config = dict(
    n_experts=64,
    warmup_steps=200,
    final_lr_fraction=0.05,
)
Below are experts of layer 3 (counted from 0) of a mixture-of-experts language model. Rows are named router (the router's row for the expert) and show model dimensions 0-191. Each number is 500 + 25 x the weight over its row's rms, rounded and kept within 0 to 999. Numbers have three digits each.
After each expert's rows: a language model's description of what the expert responds to. This comes from a sample of Wikipedia text that the model never trained on.

# expert 36
router:482522487533504500518520545476460517557510505507486488464480528465530529536525520517544520521510485526515504510474523497520501505519482484483520477514483474449518552468529483518470496489514542522488503514537534452443468496450506440507505522472508492479479453486543492502499514487521511486506457526467522530563495504529518531465490454482484492501528554527521531501476536522481486490502508515531479492471510550512492488490476506490507505492500495525508501500544500491517487500492531493492523513480479509466439492435504509493479499536513515516496494444474474486506452512529508526
What it handles: Single line ends. Single line breaks ending infobox, list or table lines, often after digits or closing parentheses, plus coordinate ″E endings.

# expert 49
router:527501464543510493529500494513466488537496509493474516493489494503498525516517535541546520534516456519548546504491491494433493520501484479492511487519460472487508509460503491511503535481474549536524511485492513489497486542519497532449495506498502491466497494489498465494491527493529507511526508512470505545522502472516500506476532478472473499506537514524529506474483520508462432523468536547512477490535500513460505480441486518510512488498503490528538531432523505500520469538508498495569550488483482504469442485471491522467501485541516515482490491491481489509498473536535498528
What it handles: Closing brackets, dashes. Closing parentheses after numbers or glosses, especially in climate tables, plus spaced dashes, degree signs, plus signs and closing braces.

# expert 55
router:503482474525499492501522508474487559513478496513469528492519554509455475531520550515528515552470515553521505460473514480502461541501513475508510499501486484512549472489518457498461497494465495521522510499505499485488485531498447482500543533471520513495479490462546509536493518496525529492507498514519531502514452488520519535470498479477452510462518518546494516520481523547462479522486499510520505478493515493491487477472461563514494504467526499531505509483531500521496497485517549564523499540490485536490508476472504511531480437534540500493475483478498483488519490513528489531
What it handles: Place and nationality names. Names of countries, US states, regions and nationalities, such as United, New, York, Ohio, American, African.

# expert 18
router:517460494519505506536476483527451488496466514476479508512474534477494507553564523524544522498472482540524513485478512532478519516501456476485511507534483455487527494464512514508485500497474480517511476530517520473488496541510550486489462531473503500468529473480508475526487510518494483472496479512534527570543512492484484566503486488475508524474526535521495541489436521523490499553533514493503472492499484496487493479492516529499547547533529491517525461509527492510549487526467513557521477518464500535502480481462504499469489502538515500521506501504507457485489491509509500515
What it handles: Early word-internal fragments. Short consonant pieces right after a word's first letter or two, such as A-ub-urn, St-ub-bs, P-rab-hakar, and age after opening parentheses.

# expert 20
router:489533435527514510549519491496486516492479496472481520493488495458495515520541489522526470535440480516521509540456551533449488540513490474491549472506495485490512504457541462498509535498491499573506451520510519458500501498478509490457506498467544535480497467473511460483472487501506519488502476481518509519529520442504521548498486483476464509459540553522478545491467497506488504496525498517499477501514479489502511487511482501497543526489490479516509531469495503466524454509461530499502495504479497516519476487481509532494494519495517521520509487459480470505520454507525530528
What it handles: Word-initial letter pieces. Short first pieces of words split by tokenization, often after a quote or parenthesis, such as s, p, f, ps, dist, -us, -ens.

# expert 38
router:512519459548519507510533505454458476550490541495487489448461496484519510512552539536517498543473485501538523463469513484503517507485463489497502490516429468489520525480531524561488505522517523493490462515533488482453457504491508486529519491490469527495515485473514508493448484530522499509502506470506489517513501479533521501489512466478489512509506520488467543512480531503518505499467561515491500468500481526483514476491519545516528532512508476525510506477527513481541473520495555498517515499449514529495473497480525545467485500522493498492487441481472483488526485501546485531
What it handles: Abstract head nouns. Abstract or institutional nouns after the, a or his, often followed by of, such as work, system, agreement, addition, development.

# expert 42
router:494499472565510477548503485497496509527492540492491479527487517472499510536512545497540472494491515596531521517466513503497461515466482471499531474551514491485531501484499504498521511514459550517500473500549500486515497505480477492514501501487552484457492461507497488529451497529494476514527448529504501514530507487507511511467540475477479525456531503550491501506476495518491505500517522503499510459471498526504460440483530513536525509497520483505503527481506491489519479553525499511504494527465514523487505506497546510511493480507518503500520465459500474474547478542558537502
What it handles: Name and word endings. Closing pieces of names and words like y, al, ian, ary, ley, ate, as in K-ary, Bund-y, Plan-etary.

# expert 12
router:486473451515490502529507474466477510519477518486480523511453530484511486522527498531514503518492498532530507519463507480490498512521522467477531472538473513451513516464533512512517524519489515533517484492502545469489510533498496502507516470493542503464473454494525470478500528488506493488527488458454494513541499495510479511483540479483459490516476542511474523523476515516477470514487497497511502484477477501468503459491490538526528528500523482501548520473527499503509460482494497544552521522474507523469483444451546496490480461546536543530518484494468452446503468540521506541
What it handles: Word-final syllables, minus signs. Final syllables of names and foreign or scientific words, such as uma, oma, ina, ka, plus minus signs and minute-mark commas in match reports.

# expert 54
router:537495477547517494529473499495490524478515520501478481489438494516489504543526522497488514496477483542527517522503490461480503543509465492513502507502479478513503502495531513519497546529504564518491482525543489468507436507515511502544489520465529506451489498493500479476473479497505508483506496521506550509523502489507511500501488456458480502490507525534528525530486515525452507545473476504538505490491484544481531514524506537528532508520531523508537483444521537540526480506491496491535480509489514516447431483489503506524494501512525537524513450483500479459557501544522526530
What it handles: Infinitive to and modals. The word to, mostly infinitive after verbs or nouns (considered to, negotiations to), plus not, would, can, may, than.

# expert 43
router:473484490539526484485483507475449500484474514507476497493494512468507523506569523501478507530473490512564514513474500499496487552507505481483487480503500448503530501467505501542483504471516512549528492486483534459506488508496480494508497481468534483492512473486581494510488523519505504502516479491465477523504489480499550494473505485481464517489493528488492508523500524531484489511482489516575472458478510507503510510507482548557510549524509508529545488476531483531498501496501477548511540474496492538448487481471530551486490495517495561525480482455489468473534478510510483535
What it handles: Surnames and place-name words. Surname tokens and name parts inside personal or place names, such as Smith, Brown, King, Street, Park, Peck.

# expert 3
router:474509477518528479517526517449453519513494494482492499530494505492496500509531528569521505529456497525536529521464497468469478506490484513485498486489453459528523508481534493529512499512471499528485505512539535463483490553510474491496511536513517505486512456496534501521456547496499514461529443489487475513498480462531521489466522496490472512468518538509460514523490508526508512532476495546530480461524546521501482508475487507484500535490505494515528544475545506474501481481516485542544484487496490501480488493448555553502479518511496535501460496503488468470524491502558488519
What it handles: Concrete physical nouns. Common nouns for physical things, places and materials after the or a, such as building, water, road, wood, town, fire.

# expert 56
router:509494491493516497526499512515485514506473518480477503511474542512470511526513516521492481518483492523504507537502505486494461558492453452497535494524446508482516473469541480508445533507473521539496534488535468453509465525460480507498512537460561496462501490483550509510510506525523527475527484464488475519524491510550483541492497481475475512461545514508530512486515546509529519513528507533554501461487513505523492489469482513549523535505507486510488538477508522464563485506499501507545531530499489490484494520460506545489496522535538504517492472486490482484524494543521496517
What it handles: Ordinals and superlatives. Ordinal and comparative modifiers after the or his, such as first, second, 14th, most, other, new, Best, before place or century.

# expert 24
router:536500489506521513532489483415487512493498487440508512487476501500489503526509543497516534472497467507513496474451510478494489552532513431543525487513464447489488536476515473500519557485520488560511510512544506475481491527466498505496487544498501496469524456479544507529472503521507480510487492485489509494516499496515501527485487492454506529519505502505512505447514507501502456571475477479513464466513510513516497500494517527473510491527547514566530503493515506481531433482531513517533510489469528502496473503472531494514475490512526513515529497475527500497496488517508514538
What it handles: Preposition in. The preposition in across prose and infoboxes, including the inch unit as in 6 ft 2 in, plus during, within, km, Born, Location.

# expert 7
router:505515462531516482526520515486457513507479516464490513484465525478499471515548527522498508529470473531538531503461535476495485527496481462491525463539471467504510516457539507532476519503489527544501506503524504462478475547469478498509507522482525507461501461468521484505475522523507523487500465513494516541537495469522528537467518477463462518490503529517494531505486526541483488532494512523524481481499497522493507472478493550503540521506529484548540515472529504503531485526497507516521511509465499515477471475451527515500482484535529538538483473465467449469522482513529504557
What it handles: Mixed fragments, Cyrillic. Scattered tokens with no single theme: table pipes and spaces, name pieces like Smith, Williams, Force, and Cyrillic or transliterated Slavic word fragments.

# expert 62
router:511479476545514465552519518504458530475500527474492500456469517492538509512546534511501531529443476497531507538506512494475471536519490432500498474501476496492523527489551461502462486508478547543514484476530504493502497488493496495477519562515517490483520492502540487533517498506523519498548509487486515538544498449522533522498486484464474504491538540510494522538478516542504498534501509530519515467495466497493523475486475508487502502478522497560486511483515544545530481511499493515513470521469488504451483490465521524498450518511529514529462516494452500501520502497519520505
What it handles: Adverbs and prefixes. Adverbs and verb prefixes after was, is or and, such as also, not, then, later, briefly, re-, co-, and direction words like south.

# expert 50
router:529504490508543487536480498441471522561482497478490520489472495442503508552542525479500477501489487526524573520488498493460495512508504485468522469509492514522530499457536497519495514524505487516484511483507473503469494527525461498513478514470496501470507489502521499486483516532534471502550484463450505521524509472506485545423464473462452497498522509503479532497470521534484491497491491517535476450494489499511514489516477503495517531575504499561532505488506499492503512513460509521498477507496476517490472489477555507487485475517529536504485472474483473488493462497539488525
What it handles: Opening brackets and quotes. Opening parentheses, quotes, dollar signs and superscript or subscript markers starting asides, abbreviations, birth dates, units, such as (born.

# expert 27
router:517503458526533502530497526487465528476472565475446496493480498481454498513517554531506497515482447507495524519479521491489481545512470475511536447529466497539516515472532483536486523548528501529486524459482538489464456541512486514475499503476501459479502473488535486494514512508512482459487466523519481521551486460545532525497464494465484508505513540495467527492476495507483507505514512543519494511511485490519487492467484519493517504493509520540511481484515504507559497493468533522522524493492473523519498498476505528494468495541529514515456481479447455471519480498507508532
What it handles: Space-led single letters. Single letters following a space, as initials, as abbreviations, or as the first piece of a split word, such as R, H, W, g(irdle).

# expert 59
router:524531489517488535488484508486503496514440522480505516460512505485524501509547526558494497540470481517535520526479513502487465520464489460488499510544424469489498515462536451534471482489507508511563479496494501480462485543495490461534492498485512483489509495493535519492484523521482501504500483462510507524500516477547545497478536478487476511469507510512470518496483511547487435499524507506507477481494495509520517467488530515496522525520530481550526490473552497471518492553508514503505504497504523553489498479474563515500455500541499525524476505481486442487512512490522478511
What it handles: Media and work nouns. Nouns for creative works and media such as film, album, television, series, song, music, and section headings like Production or Plot.

# expert 46
router:503514470510512459517508486476462523507486489506467513514494513466495493520553540522510539495476502499510511502448493450493454520485496473544507480573440493479481492485549478525489539522495501534493495506494543474498431489473498488507520522497490490485508472480505476523501521545484520510508497488504488518509520477504507519480538459478485499460507533512477528460490554533512470533502526523481476473485496513501554481499490528534515511541501508527516492459539495528475446518516471525542497535484494528489489483477520508527457514520480529515479461509507472478516450537541499522
What it handles: Politics and civic nouns. Percent signs and civic nouns in election tables and infoboxes, like Party, Democrats, Conservative, District, House, population, census.

# expert 44
router:502549473520511498502509508515450497502495503469483533484466526511510502509538514506495504500477491508529524482465518472495493550538479464511485478538450484484523514471534501499493514483491525525493476440491494481495506514510515516514540513497482497480508420472503497506499530512482519500553472481511500506525467478509526531501469469482421535452534516498456547505480516520496481551482502510523493479508505499548508481494482514502554512461513450533563517506535510501513512546518493552511518472490507514495463498488526526509481478532531484512460458499493462493529500520521517525
What it handles: Sports rounds, part nouns. Sports-competition and part or position nouns, often in tables, such as Quarter(final), round, Cup, Year, end, half, part.

# expert 1
router:481493482519485508527520513508506520554447501489487472466492517500493530532517507538487494492467471513519532492452497486490473525490529463515494512529484449536514509462530525504509503474528538513477477462514488480486491508514496456483484543449494489508500438473507499509506544532526521502541500499490521509577457461519527516505522493474492509504451528497492515507467479514474498510509536498537502489493491533464520503493507514523549522545502467522477517466504511497538475512483514519549486525480499526519482504483503514488494516533526536541487493509456484444542476513567521525
What it handles: Table cell separators. Pipe characters separating cells in wiki tables, especially election results, squad lists and rankings, plus heading-closing " =" markers.

# expert 4
router:500495491515550468481507496525469546521501504476477527490507496467501524565512524500497518536489486521521491527482553484479486498516480490513510487532460498510528470488507481528496506513493515522519516534542485464520486497521514471510519543468491506451505500504553486524449505518494479507505463483504493523511485477505535526431497497474475494460522521496482551504496496555447484512469479539512492465479458514497538470462501562494479536484505478540506525505505502468548492497526550500510528486485497511474466471500538513511473470524505522523482472480519467502541448535519505513
What it handles: Table row starts. Opening pipes and separator rows at the start of table lines, such as a new row's first |, |---|---| lines, and trailing | line breaks.

# expert 9
router:530489465498532473520497527461492528558476520476488507480509497474479504510494506541501511506422496508533535499490538470486488506492505482475542439533476505526506470472516483489519479468508530522528508467517488494465484490472482530495498568425539513471487496508521510486473524491537499487486460508477496515523466499528538522507533458449435502495499502550507504474500505489505500517519505511536490485507521511491504484491498543509485511530524484527500492434513497507538494510508533510518545483504475499497477504488518507478471472491502554514512446488494498493505473564535504509
What it handles: Determiners the/this. The words the, The, this, these and its, usually after of, in, to or at a sentence start, opening a noun phrase.

# expert 58
router:501523467548529502532529495476484528509490503474487501502471519464484490543527512518472491505517467521510512488438526487518526514548503469513525493523476459479493487474499462523471478537487468521522476496544513469454504528507498487509503530504527478488531492491526476490480495532498505505540480490456489517523471503527487513471509470439458502467490505530490509512504494540527502516529520543501522480471496501522508474468524506506535500507541472516515517491555526509512487506484496512537519507468492510503435441462503524481497517524512527532532455479470473498539496535560555536
What it handles: Plural and noun suffixes. Word-final noun endings, mostly plural or abstract suffixes like ations, ings, ity, ions, ers, as in velocities, heights, playwrights.

# expert 32
router:479476490500516502531532554479500524494501501437496560480495484507505479520531477546499496545497468492521531496444533506463516517463495464514516491528436435492521535450504508535510511477483553513507515491510493487528498494503522476500513507496514513495496491489545512514505488504517540493534472504511507523563521477519496537505501484473482493490483508514491525491471487519459482510496482495515505468481485538508491502480500500496471527554519509549517507473496500483508477536532518510529533506453528490439468447484520520472484454523481512518499458498493445478538506508522482539
What it handles: Action verbs, past/infinitive. Main verbs after was, to, he or in, mostly past or -ing forms, such as became, used, served, establishing, made.

# expert 26
router:530519471515539519505500531507489519515502501424487544516465530501510511524520505489512523526460484491492522443501514499492492539495484504521520480537516473529495522488521476560470521527527542512514510536519466490500473478508513546477486501478523516467523484497543502491484495532542497483519421449492517512534515490523507525487505468461453552514502501532505530526462502522494489505522523529480516466493540537485532460460489549487478520506488469514489528485527515517486512511484524502501517491519491509462484516489504512484460441506508513484500472479467482461507478544537509533
What it handles: Relatives and section headers. Relative and clause words such as that, which, who, where, when, plus the == and === marks opening wiki section headings.

# expert 19
router:531535466521530465492483505494488505497459518461463505468479517474492483493530550504481460518448490506519535501480549497486491550503480468507506499550472457489490522462520469521507516504488560520495519482508530475450488514500503497491543525489499491469489470518519482511477545525529525513496484508448488509526509462495546523499472449471477499490511514514487519479484516542507494526475547490520457469469507510472489484482533528493517486503531465521548500482514506476548475527496508524522524498488487525484477468482507511516478454543510516544509461461487482492525466530514519542
What it handles: Month names, dates. Month names beginning dates in bios, rosters and tables (May 13, Born: May 27), plus W/L result letters in game logs.

# expert 51
router:513476504534533505538512547496458507496515556487475494487462527443506478510549516511520509520488467567492541535486510471501499506494467484524514507536500506465519556463511518502508482478502525530507511512541507483460497534491516512491501519473531464475497495472498492480504482535514503496502466518507505520507508471521499497488495467476486485473491517504470490492476515510493497527517510513499483500508500516456510481477470509535506553522542466506522563513509501517502469488478495549537500489491465563455456510486526514504472514524561515531499492491486439448534449515514519539
What it handles: Foreign word endings. Vowel and syllable pieces ending or inside foreign names and words, often Romance or Slavic, such as Montecar-lo, rou-ge, Financ-iero.

# expert 41
router:478520467524525514534515514479458527517449516487472526484420526490473487521542514519483494506475458511557525509474518514519497528529471472498506511514474471485505491466538515542508495512485503504502507515511496472484482520517478475497499534477532454469546468470496497518497517513495525483480465503525504527543480456499523514460507461468472531492505488502475528496481532529478474526512512523530502473483491503496543493500487554480512509536517481527506540474529482488534501523503513514550536525450488526490490508419517509491464485505555509483488476455517477482503473505520512527
What it handles: Time-span nouns. Nouns of time span and quantity after numbers or articles, such as five years, two years later, period, million, days, plus COVID.

# expert 60
router:512493491582506491531494520474493504510474530501497506470500537476479502540512501560497493512493480500501527489498512489466501540479466467484506459521504498503502512429523485517485513506478511536533511485513510458469477507509515501495524512466508509460514490491561498491468494510492523471523496487472512515518499482516518507479500498469466536475516541543463506502450503551514501524476492507527497478489480545488503498506491540517484537496517502534527520462515514515526461512511524522523510493486475497500471490431503509495433474599514508493487490456473494487507452542518527521
What it handles: Plain space tokens. Standalone spaces before numbers, after colons, pipes or month names: Total: 310.50 km, July 7, empty table cells.

# expert 29
router:477530455493486480516515509443500516519464537497485514507472489512497490500512513507518489510478473549517545549459517513498473543528449483517485482530481454449508503491496498517496513535522561519586521495565521476462492496485493518491522526450509479511513465509516468464521501504498503497548464484504534530522496443529548533456509490462494525486494514533472502502508518520477511554497465510493491453489468483492484473509518530490492491495515521517510505475508492520499477507497530491533487495482492530500492462467504492497497507553493519515515480470498476468499453523530506500
What it handles: Coordinating conjunctions. Conjunctions joining names, phrases or clauses, mostly and, also or, &, but, while, as in Smyslov and Flohr.

# expert 61
router:516472468533496480538496492505504479507498508500465522504482556468519494522527503489501479544513495510529499517468500456496507518505483490499521452548439503523515514480504469553478510531492523515489503492540537470456504502460506467500485516444518464468482473520495499519514489506513469460523494468496492527516436494509521517518541487475484504471489509529467510523469512508464473537495536493524508436503491558456507510491465519510492478487494502517527502459502528488505501491494531524488487528443510513492494493478499479508473518529514524489453467450500472480494429532512526543
What it handles: Subject pronouns, past verbs. Subject pronouns he, she, it, they starting clauses in narrative biography, and the verbs following them like was, were, had, been.

# expert 10
router:482486487535506479529532480486492512493471518456505500470456553497509454544492500547522494522487485505516528492450521508476499501507460459508520483481464485511493496487513478523505494511493531509516524489581520480455482498496502464490470504442512481477472469436506530497477507496523501492498475497474496520511514483561492517477492432492463519507512502499477509529474531522515488538519497484512503505485513519515498487484504522526512496513529496560521501418481500506514500527476481511525498494505504510418486480451534524495503487495552513487506496501480448496497472540522523527
What it handles: Mid-row cell separators. Pipes between cells inside table rows after numbers or scores, like 7–1 | 26, plus semicolons and slashes in number lists.

# expert 28
router:501512472536520485525498503472469517504482516483476520490470517501504481531527528504510508498478471518542517504459549516486462532505482468505542495536484471465492514445539501531478497505492530546505496512519514467486470529459490472493495512478509497464494447499523504528485520516511503488504463499465502523540500463520514520465539471452459553475512514520468523505500528525461458525493528529523470463491494545511522496480504530536512516500535489543525504479539503515523490495488523521537508482452502512471484472467532516504448508531530540520474481478472472481513471524540503539
What it handles: Category and status nouns. Head nouns naming a kind or status, like species, member, player, medalist, injured, killed, death, Genus, often followed by of.

# expert 57
router:506510491517508469537518518506468549538451519507491520490460519485469478521514519536537493539491499541518531496485521487515458512496485486517516468508478518508494510490552496551479535518508514515504535523522503499458468493488499502500534524475501480484494489469495510526473531498503520521509476525473492516528478463555489508465481507468485514492511542543503527463480526519497509513529513516491474443477512536502502472450510509490507546511558489507544517468534492499508458527501535488501539546498501517486507496466537525492460477516526532505491484475436467463491493534540550537
What it handles: National/public adjectives. Adjectives and names for political or organisational scope, such as national, United, National, public, state, General, mostly after the or a.

# expert 47
router:490529465501519478504503535495503509489442523474488481506507490485463479484506500517515478507461471534514540458474535506486491520522502476472517478514472486492490497465519498522485493504490522553495545517515470448471480535504514444513482550478521513474508509505531525491481555513481465504554493540527555552509491519477489543509503479492464512485491527530476544503504487500497505524517520503481510486477489516510457482499520518514531512477548457574545509473560534474518494519513502486490485523500478514468496507486517527503454469498526535527483476485479500468508500535520534535
What it handles: Preposition on. Mostly the preposition on before dates or nouns, as in on 23 February, on aggregate, plus all, both, single, based.

# expert 6
router:518523488517544494503496554507462524482460518473491530485496508483511500499513492523517505510483483537535510496483542441492530537480493442523511497546493497515509487461519500528445513540476512521532530521519524486477455521514469492530546545459476484458486471508500501510461508513508475505497487471493500521511486467512493526489523474479477524499499511508495515487503528590478496512528499506499514480493497482524491455502462512519507502480523505495506532454513555470511509495505499544539486491489493500479483473497533539513430458524522539554490474477462482473526503517513518528
What it handles: Table cells and quotes. Pipe separators inside wiki tables, mostly header rows like Pos | Team | Pld or Candidate | Votes, plus closing quotation marks after titles.

# expert 35
router:515508462512534485493495490487436507503507527480479492508495559498479499522552504499511510526432479515513549499498475503486489498499511493511542481535508467529548549449565489507520484505475507531526502500524540498487460539483513518463512536482480494477536474472520504486486535529517515450497478522481517556531540492498529535484483468482475503495510498510487535505489498488461504546504534544527490456484476516484485458480475508506513541497523497530487499502489496527515507514491520517468494477485490494473487508490554546500476495549530535488470498475501468464531474523524527508
What it handles: Capitalized word openings. First pieces of split names and rare words, often capitalized, such as Al, El, Suc(heta), Lamb(orghini), Vä(stmanland), hyper(thyroidism).

# expert 21
router:522486498515503493528491490500473528511468544470491543467475507471491449520504499516565474510497500511487541485466504497528453535510501471474525488480503472520513504465510503528500542493495517506532487506487528460475438542487505486493492496482502538442483504496560464478485522471497475482498479497496474508536455490514500499496529485470471507491498528514485496495472509506509477512496494489512509481510462519471491465467470532513524490517527448536498527498501551543500490534527519507534517493473528572499483507460517516513514475552511493480498467481463487437557493520544511504
What it handles: Colons and separators. Colons after field labels in infobox-style lists, such as "School type:" and "Elevation:", plus semicolons, slashes and question marks.

# expert 13
router:517495461518481463510517502445447542532475484489458539502482540505515454541515501529481517498482476519499520478498483507511495505481478468470537501518450483495481525470533508540518495509523513528528483470494499469461496531515484494508534490491529520471501467490495509524494471508502518510528491500507517516530468470549531512496486473471465503497513565492508509531491506529483544546506480512483438499498510512535480458480502558503473527507524489516520527484538524504539433529528498525496511511486504502504489469479540497467488507548507525504502491490488425459512504519525515534
What it handles: Sports seasons, teams. En dashes in season years and scores (2006–07, 0–2), and sports or school words such as team, season, League, Cup, University.

# expert 45
router:493516464519498459527487493485461532535469526504510480484497518508509478502540528513527507491491448532496531489480501515497512533497511493486552493539481481506512535481546500525507518515505524522512482473492486426484450547503468510511523500515560503482449500458537486505479493531536493480496468505499522544518469481524531535476508476475478519476526519490450552491473520534524417501503505544506485493493472498480495479468466527494499535486513481510512491472560495513505475516506531495518519485482510553505483459466530484488473485520497532514481479507500476498517516486500533544
What it handles: Unspaced capital letters. Capital letters or capital clusters with no leading space, inside acronyms, codes or word starts after brackets, such as PIN, (D)artmouth, KTY.

# expert 22
router:492491462546524472507517479486470501491474562497491514487483535471484477534529522534497501535488497510528547488475523464467490531519484464478526482517491486461489514465555476512504507485481518533501495481507522475476481512483508496473508527459524510465519471487534512474473494524499501470518456486503495538533491485517526509466482474467459532474525515522454542510504512542496492534509498538519484477497497520488503483490511541476523532508540501528531511460520526479526452526460518511515508513473500500484462492458510515513453461548532520493473482471478466481510453549530509540
What it handles: Space before cell numbers. The space token after a pipe or semicolon in tables, just before a number such as points, votes, years or ranks.

# expert 34
router:481484470522544504521485497499440500467495524487485516507483517491500466515589526492485470514480519545523535532471537476507457536501497502498549433507505472528542501479513523508501511513476542531501501505497529495471483520453512507503496522466505466459482492495521495478519528539510496525487488523484486551532468471515549506470486475500503505512492495501464513502472517507468489543477497527497503477468482497504508496482493556508501533493497493499525499485529510494513479512457516532519522484488500512463510454482520520442496465530491495530472452477489482437511458527507521548
What it handles: First names and name starts. Given names and the first piece of personal names, like John, James, J, Mc, Lenn, Pat, Van, De, in lists and prose.

# expert 25
router:490486471534517487508512528513453506507482505485447510503486520434480495512544500525544500474488496509501528482467530533437492519515507465492511491508480457510511493473497484508488496532496520519542517448492484473474466517474506490490490489490487505484494466497538497492486461514499505475512461451518505544508478470515498534469472472480488519474508514528519520490495498530502497521486543511514484475478517512527506465453502558537516513531526532530520559488510507497494489548546512532535493532480544499476459493454537507527477507509515573506508468499509464499557472518522486516
What it handles: Pronoun, particle, word-piece. The pronouns it and them, verb particles up and out (gave up, reached out), time, number, and mid-word pieces like ip, op, eb.

# expert 52
router:525533486539513495522509504494511530538507520485470547469498546475529522505546547556505538544468494536516521497467527470472495509492485480467484497514484459461515483497506502504463512512466504542504510488526499467506504525508497488497502482477503470489495458475503487523478529506484492485537481498503476496509491502511490504464497501475493535469511526483521560515502513541514491526505509492543476491489518519477482497508488510524529522553548474507509520473550541502515496515520489556522488500478553541487504446472556508501495471515539518494513479430502491471573488533515512511
What it handles: Name-ending word pieces. Final pieces of proper names and other words, such as ton, ley, son, land, ham, lock, as in Sherlock, Matlock, Canham.

# expert 2
router:512507492529500494532538571487501526482498525497490552504483510494520510548502516541516473537514460543533531466464553497485489499486494501508503514532502446511492483490507463537497474492485500536520509477498559446478514531511484481503513527467556510493503460459499497493518508496494495486488520532471490530529455498536524520473500472479484535458510506563488506533486507507508484517496479493507502469471489504470510481497477519495494503530526502512541517460538515513528456469499482496533499518501520491437497496471500520470481449505538539503500496496512484491500480553522541554
What it handles: Locative prepositions, place names. Location and time words like at, near, around and in place of, plus name pieces such as University, San, -an, -ah, -en.

# expert 37
router:534477455541525465526522513494476553486492522493490511498473514523522508536524526500482526530496456526517530469470493529468522524491496467494523511531496478504495497487540505521463505485472513517515493469519490461461489496473479483464486506473514486474487471459557443494488532510493462452527480478471489493499503492525536520478531492460473499483524500555474511472505494544481484491484493512508474480505487511469475474465512532501492556488508490509540477445504522476561502537476489506514488510474518540491494506455513533471453512526515535537514465499491501491532460505539488535
What it handles: Main-clause verbs. Finite verbs and auxiliaries right after the subject, especially is, was, are, has, be, and known as in definitions and biographies.

# expert 8
router:488544458527485504516509527524466513487468565490453516514470529494497490518520526525520503506500490565493549486471536456479507500518450462532544487527499492524514481481525539505458493543522542527506517497515496466498500550475524484485511498449514487472530471460505484497482491516493505494483466481500515518547481492491498543488501489482469486510488541550487556503506486524510517508489521535532500481498499504490513516496475517534515505519544458491516497472529497503544455524500506527549560507467504530468473479476531506502506504544551526523520503465508480508504483500511494514
What it handles: Foreign name fragments. Mid-word pieces of foreign surnames, transliterations and taxon names, such as -ar, -or, -h, -ag, as in Knorr, Chaudhry.